config = dict(
    n_experts=256,
    experts_per_token=8,
    d_expert=32,
    activation='geglu',
    router_score='sigmoid',
    normalize_top_k=False,
    routed_scale=0.707,
    balance_loss=0.00564,
    balance_bias=False,
    lr_router=0.00167,
    beta1=0.95,
    batch_tokens=65536,
    seq_len=512,
    train_tokens=608900000,
    dataset='wikipedia_en',
)
Below are experts of layer 7 (counted from 0) of a mixture-of-experts language model. Rows are named router (the router's row for the expert) and show model dimensions 0-255. Each number is 500 + 40 x the weight over its row's rms, rounded and kept within 0 to 999. Numbers have three digits each.
Before each expert's rows: "gets" lists some tokens that make up at least twice as much of what it gets as of all text; "comes before" lists some tokens at least twice as common just after its tokens as in all text. This comes from a sample of Wikipedia text that the model never trained on. Tokens count by the router's weight.

# expert 72
gets: ".", "\n", ").", "\".", ".\"", " 3."
comes before: "\n", " The", " He", " In", " It", " This"
router:453492530535552564517510449499540522538504596434510524562470529572483469433450510495496521435506484485492478509557474477456486408466492563516548512508513471582478509448498507526510472481475496507499546533447475558527490583507497457448447472428508425467440508488523449508495568569511542460517501416482451533526584466511534522496433474524542395476556506541470541518538497480519474476550499417459461473427542557443583530468452513503572511481530449496542455445576552429525479523544470513482477508431516486504458460435534460440529508437505546501496570540531505515447513458516544496532481482429478471566498541512419476507575458455528491534523481493474538473446512527536571506502506469573576536482498482489559468554527466559523569508500466475465457527536451533466514506512525

# expert 189
gets: " |", "---|---|---|---|", ";", " ", " 0", " —"
comes before: "\n", " |", " ", " 0", " —", " 1"
router:582550488402583486532502479482556554422519532403516597576452526506495537504528537503475542539502469478545524495410500542454522468526509514487526507484500541457512467427460496520530521488515519541507498570476524529527544511513546446535474516560509537553469528450445376517420551528510481472498536481483509501463482478581582525521455522536575467468531548498485579477565478496530445402457511445506460467494510463476534490508566516510533443461507394509484522482512578496541530514521570483459529546523484596512514507480476448455508520522467488527475534521479509517443507474512516586427491459551505493509475530511461483497438489481456552489519519503571502527432505483531524395512496551539604508505468471548484496515505525534550580416536509495501533474551503532469516497523502

# expert 147
gets: " for", " after", " of", " by", " and", " the"
comes before: " the", " a", " his", " being", " its", " this"
router:435487437481497526539548436578476504459458529495487511484442554444532548487479466448514493495497464491466453504496557473490479481532429503537531463480515444468535511487464596459541510460533459558548449505441503496599529511501501465486490441490487504473491540470496454502426501531510509507487503539507471436457450534480542467490454514562548440502502509541450524490504522473543468422510520448489499473483497597531590538535486407530483424540537518469569457490563579479497542487535550534504473528487488531527457539504540562603464562483417491566458622531518567404520481481498495512482527433577463458432460541489420505526499495485547454489553543513562494560521528487549545459546524515515513550481513537570528436567550480509478570533521483465508485522491470476525513446494521

# expert 227
gets: " in", " on", " In", " for", " of", " with"
comes before: " the", " a", " of", "ed", "ing", " his"
router:513466536406559541491555488525441512476488568446504513517453522534389468475526445388429476496517515514467483507477519480472466501536456524507508546578562519508531412536452547577524541490532470519525576553471509498505500574458491479544419509512538500568469502504436450535521558528494429473536514508455481470573474524521519517518457576550536485484556562493458493461487558494521446461493483507418474519511519567469544558525447459424490436479500481496503568470528531437503484497553461504532522539523543514522473473456438475507570571540507548525557514514516525447497459453483496526550500492532501460489438571502443495447509407486533438504548479567564500498526542419551526439509534557540509509521554502550496484516467527553501518505465463494585509463476470508444563496465551

# expert 56
gets: " |", " ", " the", "|", "·", " The"
comes before: " |", " ", " 0", "·", "|", " Republican"
router:570493484549483535516551514547475576525480548389479498473503541466508476456455506532522542495509466487568458539477506434456534490489402531481478516552555547458507461536501515504517569486507519448540484530472512516480520506539438485594566460516523492471477478533479424444508540479552542478554515467413532550548469558552465487490472467551534463504585497546523514509513517474520470457498481472535436444451515559428583489559459575492471411497446462505512467492480571536479516473546481536588496484511523543553579482461412460496525472490531481486511511527526567446408495477458555540497470519534509472560486538532456450501495542466541432473570477514515432508601542487503533455539541473493514479416499504500591431467508502506573518557480470487502464465461467484536488486535515

# expert 226
gets: " |", ";", ").", ");", " guest", " None"
comes before: "\n", " ", " 1", " 3", " 4", " 2"
router:469507532458537514485513496558558550516484558463430494551420528509491522436459510474477495479524471491497484568469532492452444513424454494513472503516575519499569435572452519515575526480549491489520497543536491485536552497529490496506486508496530461531525551468529385460481529572505455483461530522424463505537509537524554537545423518467568434539545482490502496508456485494564433463506428489489430479467450501511537521540508590448533491482504409433507519411553503473542465482542504460484465491509548510536521488538493526529534582447451492547467546549496505538530498508500514608584472425599445482555464565458475483465459468507488489476520463466544471438500547510510453445498534486525507484499540510627577477510542573509501529486516578483431524463502481510502502493466545

# expert 104
gets: ".", "\n", " =", "==", ").", "\"."
comes before: "\n", " The", " He", " In", " It", " This"
router:519478523452551547524575392530497531505478604502436541551456579534509431505513514460456479587539477511429487496496471501472503445494539559531540576469473511503485472537501521509565531504443532544510471506496420552540533569546548475502489495511505429496491531496535390526477518522535532462467555439426489478506519457560561504512444456518505482473553507469520493477513569471529485482495501417540461489509454558476564561478483550402505445434478444465567430456573501468466498473461432495553436525476508534485462489474560483498467557451477540535468566527474549506445489453525587481542502526484502521565477559524423535519444492455473422462495541500533457457477513487509477476528491512577519493471486467526550443477565456512453570499535444504537513513510496505494490488461492

# expert 224
gets: " 1", " 2", " 3", " 0", " 4", " 5"
comes before: " |", ";", "th", "st", " /", " m"
router:448496512440541560449523494528520530574473615431472503481397577554450417534529521520479417477521472468521504520455513479391490452468493506558534478459469547533535504474500580553496557459496462493528506497436551509496518503484506428551478542495503430565545484486549496550512476510492446467468558463462509493539514513571527424546528479483423472508555467473444470510472506431558502438564540458521491534495532546441564489544511484498505477452519454483576504424533546458508520547483496556489504509460506488606498522485500497522533494500530437504569552526493507447479537524494433540529433507508465464539465585552491543505535482461511524452532511547549508507479581472539466412516551505514576499458513514444508525517521449504490557568541469511533444478492576514505497501466542

# expert 112
gets: " the", " on", " of", " to", " announced", " known"
comes before: " that", " the", " to", " as", " a", "=="
router:510462532472499527509506568447457478483506506460442526572515491509484563474533467449464494505503477497524452486457515466505410467545496532515524522496480497459480505518502548575518492549525457490525430533479548495512507490527484439545455432495514502499530484481535438459445555540530468543531538536515465488528514536516587503522456530481549435522489530497463508463506454493446450445367391484499520483477521596514594593610482523546503497496587457473500441443560496456522501550561514543536588549489474494516515533407470482535466517517512539529515543529434480516497477522424490513511489485533469524513420510557448516506519487444479524481485558523604486486532520438564530447492567546503508475531498419507498480546468605561479549526548530464453564509427470504493525506514487

# expert 40
gets: "-", ":", "born", " Born", " Country", " Location"
comes before: ":", " by", "–19", ")", " name", "):"
router:500552541549523522549448518518469514492483544500547443543362538529476501470510497571524466505530481481467519481513547552464436466478411528531505520516558444527447467538478530524597537495522458516504559555506449557458505526505486506537452486384526479510471431466459463534535500517552484525539557464510500469511466535469527502522525480454456475489482482480496501488524565540570419442427545480488500408456500570495497587518512488535548463443493509458483542455488577412523444522561491504543476520444490535529484477485487508603556500501535568510493557485513526483535493479502494519463521497536534516498460544567452445521469528465564496499598495526515531518464574532499508398480489460530532517456505493483596491526494465534500541493458448519513577440493459553534556548516419

# expert 139
gets: " (", " \"", "\n", "-", " under", " over"
comes before: "\n", "The", "the", "born", "A", "aged"
router:441547555437507597484482467604547506542515528411508517525408522476519485474479498454530500515586412390525488537489556463480536500442466524485531558505531527479523530490455433542527524467449527577472528527493441521530429503541512437516413495485481495469499477503506489485524586512475485485518596493465487497504552521557472570544517512485550481518588463556523515431538565472543538497480415448508422453515533563482527499559495475511468503518478439509511491452559568500535492438510495535461527508487498515485509458494509532453493507459438528537469574599498496500442457493492552485556468469491416510542420487525457555556445548522527514494522514487527461563495538507492476453534513521498507569501489595501538478516583537493515466545465455470483526453503537520457533503549496

# expert 206
gets: " 1", " 2", " 3", " 4", " 0", " 5"
comes before: " |", "th", ";", " September", " August", " May"
router:453504564452440569416515427537466531534592571459515508491398572550467448530545471495473456550534478483522482515402558509474496455435467549487553444522453490541534470519472532535539566446496518499509507505369497492526529470489477499530489510467534465516506469490548514490545533534491525488501522439454483453488456487550502495561473496491526464452490471512509494490447467471452465450556526493518484499518464497454572588484549530539537449445530499466518500456535596436511513531498504468467579483498500480560501559513487520547506522442491489574567545537468537487442468500458456511526440467526479497497491544565450455471508561385498555472536485576591455538478566472467496449481547454486503467484501484504489511574567512484534550539551510499497455545517554500524538551478557

# expert 238
gets: " |", "|", " ", " Labour", "N", " age"
comes before: " |", "|", " ", " population", ";", " age"
router:501500479487476506501555522598486523545501492459544430511474478492454509491451473486488523551573533514544461551462509548493483463450400600469568592522587490503483520514472549556504511520466517493455497556497517471485553548500425362565548503528491521479541478461470447502447556532551431499516566500418535490538508561532562481487477514598545480486491531575530502477491467526486470475480471511492470451532567533459544508427566535441492444498512448500474475463487483510540543501597581523514508560528510550533518460492479474512567492519446527519563522527466602490518493477480493520540507509540565538529445508576472424488457459455513476456562473531465450500505543455538512425503485487510500530429458535502486501494517507509444512516456455482564485518420483549537532495532476

# expert 137
gets: ";", ":", ");", ".", " —", ")"
comes before: ";", "\n", " —", " 0;", " 1;", " 2;"
router:496533545440483484512480476531483565483515546515447584506408529454500444528407513519484592556531486535562435554527500484366516474523511498509540547516513431523516489567495484519579519484446495499474524503503539505591503474467503454529365487502540486544500470470446468500520603595552515522454524469495490474550476541505551463509439451495483409513507558519495516523505511484513485482491523512450405428447545423485528566504475491421524498512459468559519506470535528455476560469510522494529459551498542501533455506510469492523498535482502519512498551488486463470450517486453501528491506476578449478525489543512510519490532542428516490460542505579523512557502565523550477442553562505610461553488492499479576490487514480522505511473545502545489429466502517476486515399524452

# expert 71
gets: ".", "\n", "==", " =", " ==", ")."
comes before: "\n", " The", " He", " In", "==", " It"
router:504489542470504584519568397551483521504479622454469539509384543535512474456490460477454495557529482541478489486501438510471530492531515578499507563444540499483530447531479529546515495494401576562501498481488457563565528531506515453488478463485514486495531514513505440521485505524494553468484542462473446462540500509533487503529465456505516420510556527485496529502522581483514476414479462444483469467459441508479526533521474517484483486441514448486507509494547520459485500498470501512553449520482531530531462512488524500508505615462440564504466587558491532486517485396489591514519475461486497477521415572528379557544485479458493463509535541527537451480432530536559510458512508524599545493478538476534527433491573502509480591499513412507559506503516458536508515478500547

# expert 172
gets: ",", " However", " time", " where", " season", " addition"
comes before: ",", " he", " the", " of", " she", " it"
router:484518465485504538528497488557474505539451531442509546497532515495497477455475431513452449556531476498552521549539446515543442452526490560461500502451521626429514503518496536480550462440477432549474545514440531562570496472462520459506504392467496540478485425503510449600502523559484491503520531515471540519522549539509575552530473561450515432534512536517492497493499547540553428493492532498533475523538533490416577548564542532472519481434538440501501538395475533413547545494493422556551515547518518459524552574455533531565498499529481504521505534471450505531445508459491507510504474435515448523504487588509481498456510495522520432536493459496522476531549473424540472441453537503480574450508546492518563490511529492562581529535427483496526433543474492489465471491477483

# expert 55
gets: "\n", "    ", "      ", "Senior", "Team", "and"
comes before: "-", "|", "\n", "=", "==", "==="
router:562526424515527556500518522521514532496470568485508536512519480469564515415502521427498456524539478467512472546468584514440478480512482562472515520517510468528450445485501528541552608464483549529466476550465490494530501448507524492573478475466499449463475431422518461532543528521505505503453535459433458508489536478475519497531448473517558469501526526470530504496516533481515459493544419467475421450490545543437518434470439535464438506452494556396509513454532600375481561517559446571507454563478525473504508486512493490550540521460500561560511463542442496498514504497481417607509531491474472518479445567516502481544535503496485490409538504497523460548546472460545555458582517523511458516492486470549585428541563552516492539534534472515508516482477530499444473529479451

# expert 14
gets: " that", " the", " and", " said", " announced", " stated"
comes before: " that", " \"", " the", " to", " it", " he"
router:508487500507534509561513578465446561514516562445434526495514521491490510448477434433528509536517526449524516498547516404504473457474483579488459522442490527534466512459460518423548526451538470517518419571491519556530513472468533480441445494458538543520482487553565472443488557557530465479529524457493535481464438523510589514533490488444477460542480488435515480512559532473484461433450489522504498486449491509521583554504502482484530445522575489491568471448536540412531471517447494531522479553498491456496558434483509516545552538473448575509517559582476554503403521530459489513568434436546489497515516515487471475559519445450483522451493547480564494466471489503507476461503485507568484433465555519551564508571526584539444551518530525514500519531484610441531553504477505

# expert 31
gets: " of", " as", " the", " served", " was", " President"
comes before: " of", " the", " as", " Minister", " president", " a"
router:479454546518560517487553433499422521519453543487474494496471549536455524485518491496434515470552484491534495577459561510504466416534466521498448562506600456469511442466473474507560477450479565529521526549487491536440537527478441463489456460490566541487456499544441490522508524544499499494586502463475472471587528505497468493521510527472557457472622455458482565534501522449474485485485533469531494516486478579469532560487488527473458473456501491507537488469536541404497487435517429550562471478552499493579564493487473488523466528510512555524544521509489483483454479479434493542513521508480479451542555524569446540530481529467603482513524538544524416498458586421520498429505498459483516533494555555525624498552497535504547544539583505461543469509484446509545511474569513

# expert 9
gets: "s", " they", " and", " which", " that", " who"
comes before: " were", " are", " have", " had", " of", " be"
router:573469458428511602562543486555492489526476537488496485509464514531522498415492487524502451464538469462469440589501515453486460498509534511524491492454543514516418474516438492555438553459446495495510472510499498515571464456487491500488549495528493536428483386509555477462446535530535437507526528529483488478558536494534611435572468533434523474474486500464523540555503524501479436474508505474472454488492466518454564549517539460541492392499519489501516469458504532442531571464532498522514447507523555493530461508488485547500468540511463532482564570544512550469471497423518541555509526437489575522527427506487516540457563467526453527508479502551508478445494527496489457448591543465455532477524519488522506528550567529542617513438493465557476515423555526538526551470577550

# expert 240
gets: ":", " •", "-", " is", " /", " Total"
comes before: ":", " •", " (", " UTC", " name", " Animal"
router:472472475492577525580551510464531531533439582441475478499502478462514504440506498427481437544534463483517531447490548528452455540440493502531496502522538510481546432488356502569593559498518457482557542554402523543472575545528501446513475520463489547495510514481559426461525484527562489497547555502483521474578472538552532484530474524474541468486459401556436511484486536440559454478469466413467477512450566571463528486509572537479478430485468504500513520475535588514442505542543515511513556514511497522553495465505512494532506478492504562501502532531494539504506512516493547495562497543482552501467485511548459447469477544403507535551534520499530464466521588518510581408512584474503553513505468535464541568534453502514485471498487523487507516559461510544512489479520460

# expert 254
gets: "|", " |", "-", " 2", " 3", " 4"
comes before: " |", " \"", "|", " 5", " Win", " 4"
router:515482557506488607480474486531474516532541539462520495558471572556464475423436466496505490528560521500476451527485573450471517488472488556525526556451490455558458515427451501524561556436442487515497501508439540507486534534514525504515455440476554455466558545426520507539451517579518412498518477524497494479486499496488504511514503450484521447523520453487543465494467512461497447492506454502447558508501531535486551554520522485479463449496516383444510486476503514468463485509506421517607470548448531479511506500470461507516597539531468507563528533526510529448537504452541461531508450416490488446464466523565503386538488513489571494441583488536476439507521554470555511450497640565505559550478511485495526561487517520509551517537510419572553539482482480482464518519518503

# expert 46
gets: " |", ";", " ", " –", ")", " was"
comes before: " |", "\n", " ", " 4", " 3", " 1"
router:485503477482538471571530446473473511512516565506532536474462488461474406436486500452433502475523460447533549502444490569464481507467490517588504512517648478495550472544460509507498572508469483516482518501464502576540493477504510502496485422528569505483516451423448460470448465486489467485498477526493419457484476474521577506492490487531558396586487510460558553492559517520524478485546471456475456530489515515450581519536463546433531472521541453518526538445557599540522490514592488502466510498568490568537472489447474567603576482418525493544489516505551455509505531496573479513547484457554543444512499511503442507470509507449457435488557512516557520509479563452486523445513589501554496558492543520512505515503488545549453543549471532511493489472488504536526516432516500

# expert 49
gets: " for", " the", " of", " with", " in", " over"
comes before: " the", " his", " a", " years", " other", " its"
router:514450492467542562448480434584522505585554542415507432522505520490533459510555513429459407524520432529429473553500515508427423474482497525488547543528557524501512454503467473561499558520523521508507494537465543506539544548514536515569449494542516483484552484550525392518512547569467463529485484508430444490491461568521442459498418546485480409490570514471507504533478518452533464461527524531491483473436527536488568492547579450519542463484453439492532492468529521463488511448485551463546495492515499509513495508439502450521457535525485531530514546576496554452506469525409499491535497507568426566522458519521487509517511536474486541494588535476530535552483496447561574456513547549484465532503490522541512428478567436528496588463485420479536448542495496491491539491503473

# expert 190
gets: ":", " ", " information", "Personal", " Genus", " Species"
comes before: ":", "\n", " information", ")", "==", " classification"
router:477511472548501497532530440521480518502507528502491475579481524535493528478431546442523446539554476508446521517455518543480458483470530548476501483551529440457455487545471493564540512509530474492534485551457518588473570543436581514529441493479583488449502517433440444510510534514554435475453593537481495469536469460543501473516480519459531456493464452526501524483550513487582453511440518420498453471466592545464573539557523477544484442472447498510474501447554553455469477583570497510489485540530490596553523487518478479516495502466488634490489580497471528490492493500474488546563535487507512513489454576504491450484494528433543476427559588519540486513488530554489549404542507509525506471488497494444504497454546512476581513495478453538583533494490489546415541529483531

# expert 153
gets: " |", " from", " is", ":", " by", " in"
comes before: " ", " the", " a", " to", " in", " from"
router:466439436467508561514532521482525522543491546469489481553466486498524508503394439448480517529526487455516542483417581456450519493469485518512522549523522515517529515547434543497563569429537493477503485502445430539512503554490515498495461509452519486505490519463524455454499522523544477410462507483494460509510497526488503455518460523532559458474517418444596529507524495506531409517443533517441447520482449515484510595536469533521571458467533466507492523427607552459530527474561461552556410530447575504513504497485521560534507566472469466500555504511504521458509505503422498526537510467554506498541476592533505586428479509409554529498517527516567488447532528529538493448555525525492553439483534429524509487576562546530512555558525441509449489457482506540533519454515471

# expert 44
gets: ".", ").", "\".", ".\"", " which", " 3."
comes before: "\n", " The", " He", " In", " It", " This"
router:475445502528542529551542452514517534527524629439462488540504539565454456401458471481480519504500519508483469483561469470449511404464500557498545538487457485568492504470509553523479479451431531501514549510467442576547499539511500432470430448452517442459445501528511425508543562547502541437452519411447462499540574463551534518519430486520535400460530514522455532490521469489535452475532499462474416491478511529489552559484471516483539520470540448505579491458557520439507485527524479511510492502470554512508417453461525470450502499435457533524515565530520489478461507446567524470551472454442498520617483556535428476515553477449513509515520492534475525429487517516525533501492484455528534532458483471523539439544526457545510597497503491458497464531537480565469478527518522

# expert 151
gets: " It", " it", " there", "s", " There", " population"
comes before: " was", " is", " were", " are", " of", " has"
router:485459471465510539520545449591440551480516541396466567526504552459494518514481437557498504514523428457514510531492543517494516488475488511518542491448517537443499509479482540511570528485480458470478480464440500504468545473519551477535534473489511548522524493474533446575473519533492444508496521500481536447489533544489515493518465421468566382462542498552443599478492549540443442511447484515475424470525527563479648572513576551546501495459538474474538472442510549500506596511524500535508445528501496489547436446447480509494551532523476496500559516552510590470437504478486553504512508478527463521485451515519457477417497490508548504522511494566550517514490517458480520420487512511459552493529521546520526482527520492581560531496465496515511518436491524635451521487597487

# expert 194
gets: " |", ";", " ", " 0", " (", "---|---|---|---|"
comes before: " |", " ", " 0", " 1", " 2", " 4"
router:522452515461522545567512437544449552430490580459486452555412482482475506481477502503450487455509517461508475487564497461413469470479480544474502534489581507491451412485490549554503594501524549469509455496465458465489477535512481471567500471496571488554545526501492434438489569517491453482489523555406576523565531512561517502526513502520498470464482479495532483528454537453480474469528443544516475436497591489501587415526503512473501502474471422432570498472511573506611518441556536569551516576467512494499498492515535528488501513524442457552489544541494596453472536464532564572465465494501480548469471512495436527485460441434523496508485513543550520504466539496543476441482522534506525518469495564503486492514517446575458523520484538521492511451429478538534571511553520

# expert 213
gets: " (", ",", " –", " is", " =", "),"
comes before: " (", " a", ",", "born", " American", " an"
router:470466480444552475495495492486472599553466525480509456553436475508512503494504476464501434466584550481551464548451601560426479473505425525519558597522566532516525475559461498501578492477523484468479509487469452513495565538557508473511493445440506539551540441497425489535497508535530515492500525494403474492513552497514518541561463488501547465521485515491478505489519497517556493483430526405520432501518542573491500515497543577516516451440523476445457526485500539459574497474539441558551526554499533494549498510482487536496535512494424586524467531531489477449493472517477514507491519502488493518467388576519456497536491475463470480527473565492644521504445507460544545424551527481581526462491537479523485497544531476605507565518511482463485538540479430501497495519564516

# expert 97
gets: "\n", " Al", " al", " non", " pre", " high"
comes before: "-", "|", "    ", "---|---|---|---|", " War", " least"
router:492498442530518554479550463543520466538496486463502490456532542451550549396467560424401491487520486502544512549497596474435494483570534524496527520500507495480440445504477492519537588559502546520474468537490507565547547489480504527509450459503504468502482426454523396514524546538459534499499477459492508509495504452511478530540464482496523431496510552513615486487514556536507523486480476466471470461478547539520513443537464516501510504446458508468523451410489524463538565523564499578497492557481469382494514528495517526541598539457466551541529491542419486446540513478497428551561499452559485409527471537539498494499422523532495554489502537543565467563508509480572521460539489514447478482500492509578576414476503531531491550511540497568540482499487558444472470506536494

# expert 221
gets: " as", " a", " As", " became", " an", "As"
comes before: " a", " well", " of", " \"", " an", " member"
router:484478490498601545559544542458458511425486504452490586520510541523457498517533523462495541489509461508562474583478579479507496468563466586515502518506523503480508537475475536476471473444527560589482525528460463536482509492507481455458490497466565453455429488439487393501487573504530498423526535504459422497525533572524528474554450494452540486569469498471519490561507552517454490502515446538524488492443451516467545515538532457471415435459512464529415514487489492478471554371544459467579554516486523534510465499501554471528512521483482534597541473521482504478498477492506496482550544538463497439496465566520480537473509517468539522500586517565504461490469481519448467458535534481512502530459558421511594503474493423595553535578546496497498473519484556523476539520486475

# expert 118
gets: " of", " in", " for", " at", " to", " from"
comes before: " the", " a", " his", " this", " its", " their"
router:467504558461588581477524448506458486528459563474500476536438498504494482431540496465415534564579454530468488540506546428469488516499512518529492530471550522541525432494451498564546502476468546598498490553384484548536554461519531470552410467536537500505543510518490389580485506587490442534539528525425499486464499536529529478490470541502534486525578470535493562476534522503516451449489506460432506519430514523484538488549511472510469449476469535504563479459549498507546542495480518485491458500485481504525504485469533464534500532518483495522541529563472495479482461508446493559549514471530467466434448632558419504518559487522562542529544577517578438531461513491523476449505533484527521467498492499496507431515506497560482521513518488450528483516445427581473492448485576

# expert 245
gets: " the", " from", " in", " to", " of", " a"
comes before: " the", " a", " other", " their", " his", " one"
router:549508464461564514543506474569444490524474540507493415472469505559435510500527467468482494553544518555486500544470540535475551432576574560518581509531511507551567504447457551543566493453504446470469476592478473517541520507456532444518455467558512477539433480459480434448489511576521527523501490498430460528586442470527531484507489506454543506530525591435524479470553515483512477520459486516449443521479502567428545600512508548418458431455510443517511500466520515491508499564594537484527490494543435473553504552435463537558502487457489508567537541509515507459522519484452465530520502482604431480455431551477472501570518498508468485449544486498530485472528534499532538449528494550498548522454488506510485460518541461563503520537513498420529490532433540554501526441476477

# expert 24
gets: ")", "\"", "\n", ".", ".\"", "\"."
comes before: "\n", "-", " |", " (", " -", " –"
router:499507550469518509592523470509521595522489627477445561533399473442492440497512455502489512509527462457539438555433570561411543479552482553533481545499554455549600474522521514496531538486482522571517455488480526550522478507517499552458431522447503468522467431466503472533398565561515552482495528495454482508478529489496499515495499487486526425498514461479530511466479516446528477486490492430481508548495532610482556464510469518460468411532551422456551506439564499480472465526528580464503460553489478502588522506549470522525573468530503512521513536568531546520471530447447522500536434498538517519435474491505430545455554527511529467460514511510536493528519508458525502444530557454507548523496505531472537481430504498579508511489547478554425535506511492508436522467519524

# expert 77
gets: "|", "-", "\n", " |", "---|---|---|---|", " •"
comes before: "|", "-", "---|---|---|---|", " ", " •", " Preced"
router:457495526503488544442449531536480544506491555479588544453557534496549510510516540462512480511524490504439525514443528513460557515492511496484512569466484531500545524500466507432547611521428520538484497563465481539472598429526481462456515497433485432460463493551539455520449532508485483498528588536498506460579503555515578466482480535488501482501541505415528512518561563502494515426459422511460515397525485567462547542532458520474525493491524422519497484410493573500513520466447526528459486559497516564532506481426452518500507479540433514532494524491459467447478487524489431531516483480530436505560480525604474469431495448421577515464582472512500465463557541534520527439475591501487547529482511512556490496507450554527504583507503482550487532434531466469519525513494514

# expert 128
gets: "-", "\n", " co", " •", " one", " Co"
comes before: "-", "|", " •", " Born", " Country", " Genus"
router:474547507533543532463519531473463574508437556437460549451480583517544473438572507492493506535565520519454524549510567522464533467556518514476534570497564518502541451513442468527528533496412484490471456516411465471480550514488519384477516505451486444469493452488476507540502527530502487506470566509464481485609481480470493534513482518490503499523529517492575497536516620526483513447484448532425499413492516587454530525445449527469562476475503531486507447448479551495623499485538454503528501544473501475522527435438506527527533457545494519556530534493476478487510512495441465485540480487553464522556527505555441463553460553438485534508623484538454436479504557496484505440458521483508497572473546520511523456493574526530516577484561450539505517460474476533477543535466498

# expert 135
gets: ".", "S", "N", "/", " No", " S"
comes before: ".", "S", "N", "/", "C", "A"
router:478509508509493582516481466502487550512531616452547491511462532467484463433463551540546527454526499498526422560505487465513379404492413497519511552491547419503556499462490546476502514514515522578485509570490474511438490488524510503452481517497506449497415430543546469462487578552548421523533497494444467506545538521560470498548494493477556505587491498512514488485529480463493450509492465475427479449529467537489558504494518489511510503517529436489574473435532495482586420511512494528521456533468467539515474569432578494556527527527447484572508537555489565449496517462466465536456514467510497481516547491561493516511547463455552540540559493492468452550375463465508555460553513504557536501528478484474545488536518498521505554431508496444537460525485459585458535476466483

# expert 200
gets: ":", ";", " A", " C", " /", "N"
comes before: ":", "\n", ";", " /", " Animal", "/"
router:524498471529469524533490436555490529603499528534531507543485515546512483483452457446518553552541504503510466551468535496467524455460458510528512506543529493444514464556461506523557516495509559527505481495476544527542499560415497442499467501456569468478433467524479410496458534537567445516499500504491536439559510507535567533498470503478528482533553458479462461425531489474508475521428501510449415455447558591513502528461578490502483441507431482555462495490542578494521481551555476495481518517521463526574536486465436479476542578496451558507508470524534573506452517510540478566556509556500549569529479602533475488487496507464572498488554547537525501539493491481512546418530522481599506470538441491565496484455509457489549568483451436538536500543413528501405501506475422

# expert 141
gets: "\n", "==", "===", "====", " \"", "="
comes before: "==", "The", "===", "In", "=", "-"
router:492531502552495620547501563533543560505512536490579475492441480462515497432486494443468470464494529493527483535529502485453520509468474552505530482577507517454488418437522585498509481497549541529480513513414462515488494421478534451570500541521522524468508485437506502500468508574451507436523463413507396534519495528415542406471484485453486489482525471519511545536500538530498492487572410443528450478474512523451545522514481451441442515439508553464557467516560611505471567503541502483501475472455544492560519525508569496573507537534480498551533501517446501515490506451461460519508514503434490510429476591550454543537406491457500454519506493503521450509519552491522494453584556576550511496517508511561518477545549440496559467550478422492518500486461493495473504492461546